From a checkpoint of a small mixture-of-experts model trained on Wikipedia: 17.8M parameters, a variant of Adam for the experts.
Below are experts of layer 4 (counted from 0) of a mixture-of-experts language model. Rows are named router (the router's row for the expert), gate (a neuron's input weights, with its number), up (a neuron's input weights, with its number), down (a neuron's output weights, with its number) and show model dimensions 0-95. Each number is 128 + 24 x the weight over its row's rms, rounded and kept within 0 to 255.
After each expert's rows: "comes after" lists some tokens at least twice as common just before its tokens as in all text; "comes before" lists some tokens at least twice as common just after its tokens as in all text. This comes from a sample of Wikipedia text that the model never trained on. Tokens count by the router's weight.

# expert 34
router [158 112 141 112  72 135  81 177  99 139  81  88 108 156 108  99 121 150 166  93 128 142 127  99 148 159 139 118 130 146 107  98 123 115 144 149 133 133 147 148 139 120  97 150 167  91  67 109 151 144  97 104 134 179 130 137 110 158 128 152 116 109 126 102 153 137 129 106 109 106 156 149 120 124 152 126 112 143 102 128 127 145 170 115 130 103 145 160 108 119 140 104 144 123 173 145]
gate9 [109 131 100 119 132 133 124 136 103  86 167 143 164 131 169  83 142 129 112 137 155 128  94 149  93 138 135 146 118 138 101 136 116 129 135 131 143 132  90 144 102  94 150 103 141 134 122 137  99 109 129 112 152 150 187  83 120 136  96 132  82 112 146 155 126 136 131 128  99 181 114 121 112 108 127 132 102 122 161  94 129 159 134 107 118 113 151 124 103 145  98 103  69 108 164 190]
up9 [143 120  94 149 150 122 135 135 190 152 103 118  99  95  98 134 154 158 101 120 131 119 142 139 130 143 138 115 125 112 125 144 144 143 126 158 138 120 163 100 146 158 121 113  86 149 128 148 179 127 139 144 142  78  75 112 118 137 148 135 154 146  81 160 133 116 145 102 117 141 146 124 153 110 158 122 135 115 128 161 131 150 132 184 124 136 134 122 165 105 206 145 169 133 106 104]
down9 [147 181 102 112 118  93 145 111 122  89  97 153 156 129 126 146 149 175 113 187 134 140 123 130 145 167 121 144 154 144 136 115 130 140 132 110 118 123 145 145 122 127 110 133 156 125 158 109 114 153 139 153 149  92 137 114 113 205 111 150 113 121 124 118  96  78 175 106 117 109 146 150 111 113 110 135 105 178 128  80 154 171 133 138 127 126 121 106 131 118 175 126 136 115 150 149]
comes after: " |", ";", " ", " 0", " —", " 0;"
comes before: " |", ";", " ", " that", " 0", " to"

# expert 1
router [ 89 107 133 116 123 107 125  97 116 154  99 143 176  77 121 142 182 137  91 129 116 140  98 129 126 144 141 126 140 130 124 115 129 144 143 148 130 143 123 112 119 105 133 157 102 122  88 111 107  99 149 108 125 144 140  93 161  99 128 164 131 155 129 142 158 182 115  82 119 137 150  94 134 135 160 104 180 178 162 152  85 117 134 103 132 102 136 148 154 124 108 120 120 116  96 177]
gate5 [150  99 131 115 114  76 146 157 152 103  93 141 170 108 168 134 102 149 120 150 145 111 105 183 124 108 150 113 135  88 127  86 130 114 140 102  93 143 145 138 171 152 144 101 140 145 116 157 124  94 189 147 100 152 154 126 122 125 102 103 117 144 122 106 131 160  98 125 118 107 149 128 142 108  86 119 137 121  88 162 100 135 145 148 104 151 137 127 123 121 169 130 110 162 167 117]
up5 [141  97 188 138 169 127 117 146 148  94 134  98 168 132 135 123 119 136 113 106 107  91 129 146 143 167 112  91 128 124 124 108  99 145 128 136  97 136 141 150 151 156 117 113 132 145 122 143 126  67 146 126 120 129 141 106 154 161 119 159 152 153 121 124 151 139 122 148 136 138 141  92  93 138 108  96 168 128  86 125 134 118 126 131  95 127 195 129  86 140 167 103  71 157 152 142]
down5 [165  90 147  91 108 124 118 161 133 122  69 114 154  95 143 152 129 124 139 136 129 132  93 143 134 132 170 137 125 137 124 154 126 112 117 115 103 128 165 131 150 115 127 105  83 144  89 120 110 131 158 123  84 122 100 174 163 128 105 137 112 154 105 114 141 137  94 101 121 130 108 171 127  86 131 137 106 149 163 154 116 119 131 142 150  35 109 157 125 101 125 136 138 136 131 106]
comes after: " was", " to", " also", " he", " as", " He"
comes before: " the", " a", " by", " in", " as", " to"

# expert 69
router [170 120 105  91 108 129 104 176 102 124 123 102  86 142  74 137 148 117 157 103 128 110 147 109 127 103 144 113 130  97 103 158  95 147  86 128 117 122 127 138 151 105 115 134 135 138 131 141 152  92 115 105 148 112 101 137  74  88 135 141 146 128 145 107 135  92 101 152 127 199 132 137 111 135 127 117 177 138  79 125 128 148 153 129 142 115 101 110 117 121 104 145 178 103 129 154]
gate2 [115 174 122 139 124 118 146 125 104  98 146 133 167 138 140 128 129 105 176 149 155 116  97 146 133 148 163 123 139 129 151 103 139  99 142 155 105 101 125 142 126 128 123 132 104  76 174 120 130 141 172 173 131 137 175 145 139 101 139  95  67 135 128 161 115 162 132 111 138 127 137 153 108 131 147 134 106 155 103 132  90 102  86 144  98 120 178 118 112 105 188 134 117 148 131 115]
up2 [133 121 142 154 128 128 148 152 107  94 182 108 138 136  96 131 128  96 168 107 149  86 121 138 121 155 208 118 160 126 114 129  95  96 114 112 132 118 119 139 130  92 150 133 105 107 182 115 158  95 179 120 122 147 140 161  96 107 158 124  85 128 153 143 123 157 134 155 119 158 161 142 120 155 124 155 140 134 119  96 105 124 139 109 137 126 152 116 121 109 179 150 148 144 150 131]
down2 [ 67 147 128 103 103 142 145 164  91 141 112 138 154  93 175 107 129 158  84 135 118 147 142 104 158 139 102 140 160 154 166 134 150 127 128 142 134 148 115 178 100 182 137 126 146 131 109 123 118 151 156 105 148 104 171 104 165 146 148 119 169 125 171 179 170 116 127 137 160  93 137 134 126 105 119 124 103 140 131 125 124 139  82 116 108 115 106 117 114 146 129 138 109 130 106 125]
comes after: " |", " ", ")", " 0", " %", " 1"
comes before: "\n", "|", " ", "-", " 0", "|---|---|---|---|"

# expert 76
router [ 99 129 120  96 107 105 116 153 123 154  95  95 100 102 155 101 178 134 154  95 139 156 144 143 130 130 134 113 147 118 103 118 132 127 114 111 156 152  90 166 120 110 171 105 120 128 164 151 112 131 107 117 144  95  94 141  88 139 179 112 109 150 151 115  95 132 159 154 119 165 105 133 110 107 126 134 163 123 140 134 147 105 156 132 140 161  96 159 111 157  80 168 116 156 109  89]
gate2 [139 117  96 133 111 161 134 163 164 115 161 110 111 129 117 123  96 117  86 109 136 151 123 140  98 147 100 132 137 160 112 111  94 137  98 115 147 126 131 152 139 140 117 115 111 160  96  87 140 106 109  95 117 103 131 128 135  96 135 175 132  94 159 136 154  95 100 167 100 139 100 127 106 119 111 131 137 105 150 121 173  72 130  73 159 126  99 158 114 153  84 119 101 101 129 162]
up2 [142 139 180 141 123  91 147 114 102 147 124 124 110 124 170  45 138 127 158 172 138 108 136 152 126  99 158 168 127  85 110 141 136 135  87 111 107  96 123 114  98 114 145 124 137  94 136 147 135 132 115 144  88 126 120 139 126 130 138 134 101 187 117 138  93 163 152  98 173 123  92 130 128 151 138 147 112 143 115 176 108 136 140 155 105 149 133 103 158 133 121 115 119 131 106  97]
down2 [126 117 142  86  95 128 147 139 167 163 113  88  79 161 136 159 143 144 124 109 162 137 132 101 107 116 163 100 112 119 113 146 112 102 152 120 141 158 152 144 155 126 183 124 129 107 118  94  64  92 132 125 152 122 148 151  94 141 179 134 127 141 147 120 148 141 130 129 142  89 167 117 143 102 106 140 163 106 111 117 124 128 115 136 186  97 131 143 126 159 111 134 160 111 141 107]
comes after: "\n", " |", "===", " ==", " ===", "=="
comes before: "|", "-", "\n", "=", "The", "=="

# expert 68
router [152 138 120 129 114 126 114 166 120 154 142 121 137 128  90 114 152 155 138 103 142 150 140 116 125 118 192 121 154 129 134 156 108  60 110 142 146 128 152 143 138  92 125 153 154 127  97  87 102 156 102 127 153 148 124 175 116 178 168 100 149 158 192 111 131 125 100 116 153 135 154 117  86 128 136 115 138 120  98 139 172 102 143 129  96 135 114 120 137  89 110 121 139 104 140 145]
gate0 [130 107 127 135 119  92 131 138 115 125 111 147 124 102 107 122 161 145 142 138 178 128 156 118 129 144  99 123 126 121  85 146  94  97  93 112 127 117 138 133 108 118 186 108 140 109 147  94 134 111 166 101 121 114 140 109 132 140 109 129 133 148 123 168  92 133 145 178  95 204 102 113 109 145  64 153 150 119 139 132 122 118 152  93 115 134 135  70 137 130 132 122  84 130 159 146]
up0 [111 124 136 151  96 151 143 138  82 119 174 123  90 119 166 156 137 154 146 102  93 122 142 141 110 116 131 131 167 124 124 130 133 118 137 125  78 104  95 140  96 156 132 123 122 147 111 122 112 124  93 158 155 144 109 135 145 127 115 142 160 111 122 108 114 116 147 128 127 132 114 134 150 113 132 135 112 127 149 167 150 124 122 172 171 192 117 209  71 138 101 106  93 144 105 137]
down0 [138 142 137 137  91 118  84 146 126 156 110 104 119 126 114 158 148 142 146 132 123 109 162  98  97 117 100 104 113  90  97 127 130 128 136 133 112 130 154 161 102  96 112 139 126 131 162 173 106 161 157 151 133  89 143 109 112  75  94 130 174 104 156  87 127 133  99  94 130 122  99 158 150  92 111 147 131 119  94 148 114 125  94 121 127 102 140 129 137 121  94 113 106  52 125 119]
comes after: " |", ":", " 3:", "–6,", " 4:", " 2:"
comes before: " |", "|", "°N", ";", "–6,", " 3:"

# expert 15
router [142 155 117 122 110  90 109 119 132 102 123 167 100 103 108 146 130 120 134 117  89 140 162 126 161 128 140 124 111 157 194 127 102 137 124  91  97 117 100 129 142 107 132 153 137 152 100 113 182 114 127 155 133 114 132 154 105 179 155 123 165 117 156 103 142  99 122 140 142 106 101  81 105 152 157 130  93 122  91  98 169 112 158 126 121 104 128 169 129 118 178 128 143 130 156 106]
gate2 [110 102 141 124 161 118 159  90 164 119 136 131 136 123 160 146  74 124 128 100 120 118 118 127 108 132  90 129 163  99 101 188 131 158 119 130 143  94 105 122 114 141 137 133  64 103 132 136 129 140 156 172 126 136 150 109 134 132 114 158 132 181 145 103 100 152 157 115 146 159 163 182 166 160 108 129 123 122 133 148 110 149 115 114 123 138 124 139 140 105  88 154  79 118 123 148]
up2 [128 175  81 130  91 115 119 156 134 145 100 120 125 151  89 127 135 120 119 162 163  98 154 144 135 119 158 150 132 119 150  84 154 114 113 161 144 134 139  85 121 137  95 120 166 103 148 147 110 133  95  89 110 132  77 152 128 118 119 105 107 108  93 165 125 130 136 135 114  96  94  75 121 123 137 133 145 152 141  91 122  79 134 132 142 126 152 120 140 158 140 114 143 142  91  72]
down2 [138 157 158 154 142 136 160 158  93 134 117 161 127 157 110 115 139 127 131 159 108 105 137 127 158 155 143 167 135 116 147 145  92  86 110 141 104 135 109 138 103 140  99 123 141  84 140 131  97 112 146 125 175 145  95 105 119 123 133  77 124 123 149 109 157 100 132 105 121 121 114 132 123 106 104 112 175  55 147  97 148 127 121 149 156 149 123  95 167 174 139 134 120 101  84 106]
comes after: " |", " 0", "″N", " (", " 1", " 1,"
comes before: " |", " 0", "°", ".5", "7", "8"

# expert 20
router [153  93 120 131 119  94 170 152 131 134 139 125 118  94 144 138 168 147 129 125 133 155 134 114 138 132 104 111 101 132 149 101 141 115 115 140 136 148  99 117 173  70 134 129 169 148 119 159 151 105 149 123 151 125 131  73 153 136 149 115 193 176 166 141 132 136 155 140 161 156 139 139 142 152 101 147 127 126  86 153 148 110 137  85 128 166 140 102  98 139 161 113 130 104 151  92]
gate7 [ 95 122 108  50 103 130 137 100 143 157 120 142 104 131 118 141 109  55 155 155 114 143 143 101 171 149 142 146 155  82 104 150  72  89 116 150 146 115 138 135 148 129 122 151 104  91 130 128  92 119 113 141 138 108 132  93 118 139 139 119 118 138 119 150 143 126  71 112 139 125 156  97  81 146 165 164 136 128 102 115 135 153 115 121 137 145 142 138 110 128 118 149 107 146 112 122]
up7 [126 132 116 109 170 120 120 132 122 142 141 121 145 128 153 140 131 182 137 124 205 124 144 132 112  86  89 139 137 130 157 104 123 140 159 125 141 149 117 101 116 130 126 117 157 130 103  99 129 133 172 131 124 140 133 142 140  87 102 124 137 155 132 144 115 104 214 143 131  94 112 119 125 126 109 111 122 107 145 157 130 161 160 124 122 118 158 142 154 144 147  46 155 132 159 150]
down7 [139 163 129 107 110 125 162 111 138 138  98 111 123  91 139 104 103  82 142 151 123 159 126 149 153 128 121 118 122 109 128 143 106 166 150 125 169 122 143 169 151 138 129 110 119 131 119 135 129 161  79 163  82 105 153 123 159 149 161 123 101 113  81 185 105 124 106 133 102 102 117 106 111  92 168 127  96 118 136 109  94 155  92 143 140 153 128 119 152  81 114 159 125 133 123  85]
comes after: "\n", "-", "\n ", "|", ")", " (0)"
comes before: "-", " •", " -", " Species:", " Total:", " Binomial"

# expert 35
router [ 82 131 103 122  92 131 160 153 133 130 132 131 110 152 145  99 122  64 155 115 141 136 126 150 145 112 154 160 162 135 138 126 154 135 134 159 132 126 114 136 130 156 146  97  86 157 163 114 124 108 123 142 128 156 126 146 103 157 155 121 109 143  76 146 155 157 125 134 127 140 116  87 110 122 115 165 131 120 134 106 127 156 121 131 141 205 100 119 125 165 120  92  73 163 113  90]
gate12 [ 91 140 112 178 130 101 150  73  93 134  94 104 138 160 137 155 113 108 138 123 150  93 161 170 114  95 122 124 121 182 150 130 126  96 112 106 155 152 116 151 103 150 140 135 190 125 112 107  92 147 134 138 152 158 119 160 126 138 141 163 165 115  92 144 115 104  85 118 153 111 130 122 125 119 109  99 114 131 124 164 120 134 116 125 154 133 124  91  98  95 141 103 112 143 135 161]
up12 [141 127 112 134 108 178 155 142 106 105 124  90  84  83  92  93 135 142 142 136 117 138 164 135 132 132 123 104 119 138 144  77 123 191 131 115 172 129 109 135 131  82 131 146 120 113 144 160 134 171 163 150 121 113 126 141 126 116 120 131  96 106 118 132 111 133 176  74 162 127  98 129 117 116 158 106  77 112 152 108 142  90 157 109 140 122 104 153 106 144 159 123 154 136 142 133]
down12 [129 150 157 153  97 154 104 135 126 100 130  81 116 158 115 113  99 113 151 118 139 111 138 147 146 138 139 128  91 164 118 114 100 126 133 105 176 140 131 122 104 137  86 129 120 111 143 146  83 137 101 150 137 152 146 169 123 114 114 119 112 108  95 124 133 122  90 125  68 173 128  71 114 114 153 106 142 136 155 110  98  96 103 191 108 141 143 150 131 160  92 141 133 166 111 126]
comes after: "\n", ".", " ==", "==", "===", " ==="
comes before: "\n", "The", "In", "==", "===", "On"

# expert 31
router [121  99 133 157 149 142 106 182  88 116 144  83 125 135 105 158 153 158 126 104 136 137 117 113 116 140 100 134 122 163 121 125 128  90 129 175  93 135 161  97 166  91 111 155 164 115 178 121 143 115 115  83 161 134 118 113 124 126 103 114 141  77 135  96 130 120 146 120 155 154 172 190 140 127 121 157 122 131 104 146 128 131 176 123 132 129 151 166 126 129 130 116 138 138 145 104]
gate12 [ 93 119 101 152 183 125 149 110 151 125  91 148 133 125 161 143 123 155 175 135  99  75 124 137  77 113 122 116 145 126 116 123 113 108 116 115  97 139 132 135 115 148 140 143 122 120 118 153 144 141 131 143 123 136 137 122 152  87  92 114 154  89  66 141 132 133 168 115 161 123 142 170 145 145 118 123 117 157 164 105 102 129 130 133  95  78 125 149  97 106 199 111 135 115 139 128]
up12 [135 139 101 139 144 103 113  74  94 163 134 149 103 122  97 151 140 143 150 138 145 125 111 160 120 104 108 142 100 127 146 136 169 122 120 131 151 138 104 105 148 162 105 158 137  89 143 132 110 172 116 144 109  95 122 156 104  86 118  92 126 150  96 128  97 123 128 135 129 164 136 148 124 133 151 108  77 137 136 130  95 156 173 140 140 148 144 131 141 113 210 155 151 151 139  92]
down12 [128 107 172 118 164 105 124 133 117 115 114 126  73 128 131  89 124  97 139 131  96 134 148 118 128 155 111 154 146 116 109 143 135 142 118 116 117 129 172 128 113 128 169 184 116 123  66 168 138 108 163 103 145 129 152 117 145 129 177 119 122 165 148 197 142 103 107 134 133 108 129 127 146 143 102  75 106 135  79  84 134 116 127  98 147 117 104 114 119 117 109 124 114 115 150 138]
comes after: "\n", ")", ";", " also==", " /", "°E"
comes before: "-", "\n", ";", " -", " Country:", " Class:"

# expert 79
router [102 128 148 154 160 104 105 135 119 156 123  83 163 151 113 153 101 158  68 118 108 123 134 139 127  77 131 132  98 123 117 162 178 140 136 125 127 167 125 126 142 146 134 161 145 168  88 152 131 119 111 123 141 172 137 117 117 115  96  99 135 136 131  87 154  95 103 136 127 150 164 133 174 112 126 112 117 146 104 178 137 112 103  80  94 133 148 130 137  83 139 140 155 128 133 121]
gate0 [146 136 103 130 183 184 146  77 142 103 153 150 143 120 119 156 106 150 135  73 123 114 142 124 136 126 136 102  97 162 146 171 138 138 116 123 111 106  78  94 136 143 149 153  92 116 139 148 153 139  87 125 144 123 150 102 153 133  85 130  87 145 126 123  83 124 157 121 110 105  84 157 156 109 115 111 115 131  83 129 140 116 144 125  86 120 157 140 113 136 140 133 108 107 157 134]
up0 [110 143 118  72 119 168 108 158  97 121 142 146 146 122 118 152 134 133 115 102 127 122 119 117 105 113 128 139 136  96 105 141 173 165 181 138 107 134 126 125 151 126 151 113  90 129 159 130 135 119  95 173 127 125 115 110 166  68 155 104 117 164 131 136 142 127 168 114 143 119  87 152 145 127 135 112 153 143 104 185 150 133 122 122 132 132 184 142 130 108  72 113 149 111 166 149]
down0 [102 124 117 117 137 154 139 105 130 135 166 123 161 123 164 140 170 138 112  90 176 184 159 128 128 138 135  91 138 147 131 116 130 162 128 107 121 174 139 154 163 122 168 125 148  87 110 164 141 106 109 141  92 141 149 113 101  93 160 118  97 144  97 123 118 161 116 137 103 104 141 111 134 142  83  79 125 151 103  82 167 119 139 138 121 115 117 130  93 131 119 149 149  90 128 108]
comes after: "-", " |", "|", " /", " Team", " Years:"
comes before: " |", ":", " /", " by:", "s:", "er:"

# expert 0
router [137 148 132 165 100 114  98  97 110 131 134 155  92 126  93 154 130 148 106 149 118 114 155 140 170 110 132 100 164 159 184 105 159 141 118 144 112 110 127 112 161 107 101 155 112 146 112 125 160 102 105 151 105 152 104 172 100 158 148 118 106  87 144  95 120 121  91 172 161 127 150 108 136 124 172 141 132 127 141  97 108  88 157 150 168 121 115 135 138 108 127 148 160 130 158 138]
gate4 [163 156 131  86 137 165 127 130 100 136 137 175 146 162 143 128 123 171  99  83 103 155 121 191 165 140 142 149 158 166 130 118 134 146 143 110 119 121 102  77 149 133 135 153 130 144 122 144 150 131 132 135 105 158 115 126 117 131 130  97  91 109 122 125  99 106 119 140 142 173 122 137 161 123 117 116 183 138 131 204 113 123 151 110 121 131 118 149 112 115 110 119 118 156  95 159]
up4 [116 113 121 158 134 127 129  86 116 133  59  93 141 154 119 140 141 122 185 143 132 123 157 161 123 127 129 127 174 115 103 145 137 115 126 136 138 100 145  83  72 144 138  84 171  79 122 115 141  84 120 125 138 130 162 130 147 120 160 148 126 159 132 131 101 130  93 113 115  89 162 134 124 168 135 160 144 142 114 143 108 119  98 140 115 139 139  95 112  77 124 124 139 133 133  87]
down4 [ 75 148 130 115 132 152 121 149 174  97 105 117 135 118 123 142 114 168 113 150 106 131  94 160 134 108 133 143 129 102 149 150 133 160 136  64 152 150 144 117 132 158 127  92 124  78  96 142 141 139  80 135 136 117 106 125 106 107  95 134 112 111 164 110 149 152  92 132 168 115 124 116 137  90 108 153 135 103 109 107 130 167  59 120 136 133 149 128 137  96 133 110 150  84 129 114]
comes after: " |", " $", " /", "°N", ":", "9"
comes before: " |", " m", "1", ".5", "00", " km"

# expert 13
router [149 139 128 131 111 112 106 127 102 132 113 162 107 105 133 193 102 158 136 109 157  97 145 130 136 156 150 123 131  94 144 110 163  96 132 146 101  93 149 144 160 117 103 165 150 164 120 137 126 116  74 128 131  99 101 157  83 134 139 139 160 172 106  97 131 120 108 136 143  78 178 139 146 134 148 108 161 144  98 111 123 142 162 153 133 131 140 142 123 105 167 147 135  86 129 149]
gate7 [ 97 121 130 129 127 129 112  80 206 131 103 119 103 105 116 134 119 100 131 140 170  81 124 114 174 114 108 153 139 103 157 135 139 114 138 121 121 150  91 166 155 147 129 110 137 149 137 129 148 135 100 159 139 116 128 138 136 111  70 130 132 140 148 187 142 126  97 106 117 129 135 136  89  96 122  88 110 126 136 136 170 139 151 123 170 127 148  82 104 153 155 111 129 131 112 167]
up7 [111 129 122  80 143 135 159 158  80 137 138 124 120 156 151 121 139 142 156 136 110 176  99 117 110 140 107 101 122 119  78 134 134 162 139 150 167 157 154 109  99 127 161 145 128  93  90 135 121 153 171 157 161 143 157 123 157 117 161 125 112 124 140 104 136 111 171 174 132 147 142 130 145 144 179 144 126 129 124 157 106 127  79 135 109 129 110 155 136  99  97 149 145 145 126  78]
down7 [147 138 142 113 164 103 120 118 124 122 158 141 111 126 129 148 102 131 123 133 102 150 136 142 113 131 106  98 151 118 151 180 132 134 116 109 135 111 124 142 138 151 141 103 101 114 151  93  71 134 127 165 110  77 137 127 118 117 174  75 136 138 109 125 136 132 140 152 118 123 129 150 163  86 133 131 143 133 168  98  49 146 150 146  82 165 156 141 181 131 139 140  97 107 157 123]
comes after: " |", " (18", " (19", ":", " (1", " 0"
comes before: " |", ")", "–18", ");", "1", "5"

# expert 72
router [104 150 131 137 146 135 147 168 140 140 131 112 154 112 112  83 169 112 149 143  92  80  84 146  64 135 141 102 101 151 129 127 140 144 101 152 145 109  87 119  77 155 126 131  88 103 161 154 112 122 158 123 141 151  97 131 151 147 144 137 162 124 159 114 116 102 168 105 131 108 112 144 120 132 140  95 148 133 124 110 144 116  94 119 112 104 119 117 168 149 158 169 113  88 138 108]
gate2 [118  94  89 126 108 139 127 105 123 135 124 106  59 106 128 135 140 145 138 114 111 127 128 142 119 124  92 100 159 136 110 134 126 156 107 144 118 159 184 119 143 140 125 128 145 123  75 118 108 123 104 116  70 138 150 109 113 129 132 154 124 184 134 141 163 163 158 108 113 157 128 155 119 152 145 106 125  95 185 115 154 137  93 117 117 105 129 122 151 112 134 129 110 126 119 207]
up2 [157 132 177  90 110 146 166 163 138 162  94 146 152  97 138 118 128 108 119 100 115 139  93 128  98 132 154  97  83  83 110  71 149 157 115 115 118 143 131 138 177 147 136 163 104 166 140 139 121 122 138  97 117 109 123  98 138 126 110 138 117 161 145 112 121 138 130 127 152  79 128 118  84 119 146 146 132 119 160 155 129  90 124 119 126 135 148 146 129 146 158  90 117 119 169 173]
down2 [100 139 126 135 112 145 165 163 153 141 149 141 132 137  85 117 113  97 136 136 121  86 111 144  96 109 163 125 115 118 145 146 127 170 129  87 183 148 168 141 138 134 159 110 133 127 112 123 144 139 136 113  97  69  89 146 131 143  88 147 112 131 139 133  97 158 153 200 117  89 141 145 142  84 176 128 148 102 135 133 136 136 124 111 121 115 130 151 143  94 133 149 171 142 138 139]
comes after: " the", " in", " on", " of", " at", " to"
comes before: " of", ".", ",", " with", " for", "'s"

# expert 24
router [178 138 156 160 128 164 112 137  76  92 138 107 111 142 124  93 131 151 114 108 138 168  94 108 151  93 141 118 134  98 139 113 113 132 138 140 130 140 113 102 112 137 155 188  95 130  96  95 145 161 107 125 101 134 102 120 153 101 145 141 167 127 145 126 152 131  94  93 109 125 176 101  82 173 139 143 144 146 125 123 111 125  93 135 133  89 106 106 104 140 111 133  95 115 150 152]
gate6 [149 115 137  63 146 140 156 118 141 121 102 135 141 107 149 121 106 129 208 152 164 131 170 103 150 151 135 150 127 167 128 139 128 112 169 161 130 125 154 154 116 154 172 148 173 137 112 110 166 132 141 139 109 122 162 155 153 162 139  88 116 126 142 158 136 122 136 134 115 190 136 136 125 115 148 121 143 107 142 114 147 101 108 163 117 145  87 140  96 134 107 120  97 124 145 126]
up6 [128  79 123 185 117 101 158 123 110 173 141 152 101 136 107 145  91 136 122 119 111 156 117 113 106 144 103  98 164 109 104  89 102 136 109 110 108 138 111  99 144  97 125 124 107 117 134 139  87  80 130 118 164 148 150 108  76 106 140 142 117 160  73 135 100 150 129 141 140 118 135 127 145 155 106 151 104 165 147 125 137 145 164 146 104  70 118 119 148 130 102 124 129 105 151 104]
down6 [105 125 114 143 127 121 127 155 157 137 126 174 147  97 123  86 156 113 102 131 158 103 123 142  98 114  92 156 144  84 144 148 150 130 111 133  97 133 162 147 111 154 140 111 112 117 161 147 157 121 148 140 131 135 160 103 138 155 134 108 115 150 139 121 131  98 161 111  94 121  90 166 114 147  75 158 131 137 142 117 149 172 176 153  96 148 175 129 129 117 149  93 167 176 101 120]
comes after: " was", " is", " It", " it", " were", " are"
comes before: " a", " in", " to", " also", " of", " an"

# expert 51
router [168 104 157  84 172 110 125 143 110 130 137 150 170 158 112 138 135 157 100 104 121 118 161 109 127 121 143 134 117 111 104 155 102 112  63 101 142 174 125 150 141 118 169 139 145 132 105 133 130  95 151 107 169 132 104  87 101  92 116 110 172 173 149 125 124  98 121 126 152  89 128 131 134 162 100 101 124 125 131 100 115 139 124  89 163 135 154 122 119 120 137 156  99  96 111 116]
gate11 [ 98 128 125  91 109  97 122  86 114 102 127 128 142 138 159 112 115 105 145 125 108 128 122 127 113 155 135 144 158 192 153  82 122 126 111 130 149 136 110 117 148 141 131 128 113  74 108 168 137 128 114  82 126 141 162 114 135  99 137 147 117 122 115 145 169 129 120  83  64 133  61 129 167 142 108 117 125 136  99 122 137 153  92 131 126  98 176 118 145 103 132  93 115 126 102 109]
up11 [128 132 153 123 168 148 119 130 197 172 116 128 111 104 122 143 120 141 156 146 112 104 103 144 138 126 156 122  90  98  95 139 109 132 133 142 142 138 121 164  76 145 138 143 139  97 155 141 134 132 106 160 127 114 119 148 138 133 119  88 114 145 135  84 140 117  94 132 170 203 179 140  77 122 134 136 137  97 152 127 103 110 123 116 140 113 136 148 135 174 152 117 112 110 152 162]
down11 [146 121 123  90  92 129 114  87  94 142 147 114 169 133 135 130 124 122 121 154  80 147 126 123 188 131 140 113 150 155 152 137 169 143 180 110 176 130 129 108 121 118 151 166 108 126  89 155 108 143 105 125  76 129 124 154 135 121 112 150 125 137 133 123 119 166  92  96 146  96 152 132 161 111 144 171 124 152 157 126 138 174 118 113 146  83 144  93 159 109 144 141 143 117 111 127]
comes after: "|", "\n", " ", "\"", ")", " Party"
comes before: " |", " ", " 1", " Republican", " 3", " Democratic"

# expert 44
router [184 118  81  91 111 168 143 119 128 151 111 121  80 143 130 124 125  95 166 121 129 123 161 140 113 117 147 116 150 108 130 144  76 140 126 137 128 137 118 169 143  98 179 176 166 103 146 107 183 114 145 103 127 167 121 134  94 110 158 158 120 117 141 116 170 119 114 107 129 168 150 125 112 151 176 140 142 141 102 118 131 109 144 118 148 111 112 145 118 111 138 111 155  90 135 130]
gate5 [144 113 141 105 159 144 126 125 166 142 114 135 104 122 111 141 151  66  76 152 117 134 134 165 101 114 110 150 157 123 117 141 147 108 158  90 130  98 142 156 183 152 133 156 171 125 117 155 150 122  91 120 132 149 134 170 105 134 139 151 105 149 107 116 125 100 131 169 113 144 150 126 138  97 138 151 184  84 126 145 131 105 140 157 116 104 138 165 115 121 129 122 149 143  71 138]
up5 [143 155 148 118 144 134 126 102 156 103 146 131 111 151 102  89 191  97 104 186 141 130  91 110 137 144 120  94 106 120 111 124 136 139 184 133 154  85 171 141 135 124 133 141 118 140 126 134 147 122 147 137 116 103 128 148 110 140 133 170 106 119 117  85 107 149 102 143 114 112 173 109 139  79 150 152 111 108 117 148 125 110 149 170 157  84  96 121 162 125 129 142 166 154 123 106]
down5 [116 112 122 128 150 134 121 135 131 136 132  95  99 105 138 100 140 119 145  85 127 121 158 119 147 142  97  93 118 128 134 129 125 145 109 101 110 121 110 141 107  68 136 138  67 121 124 144 122 105 165 130 146 124 137 114 140 133 150 148 171 131 136  94 142 175 134 104 118 115 138 140 128 172 108 124  82 132 161 139 156 116 241 124 131 144 153 137 162 112 125 159 114 152 128 138]
comes after: " ", " 0", " —", "\"", ")", " 1"
comes before: "\n", " ", " 0", " —", " 1", " 4"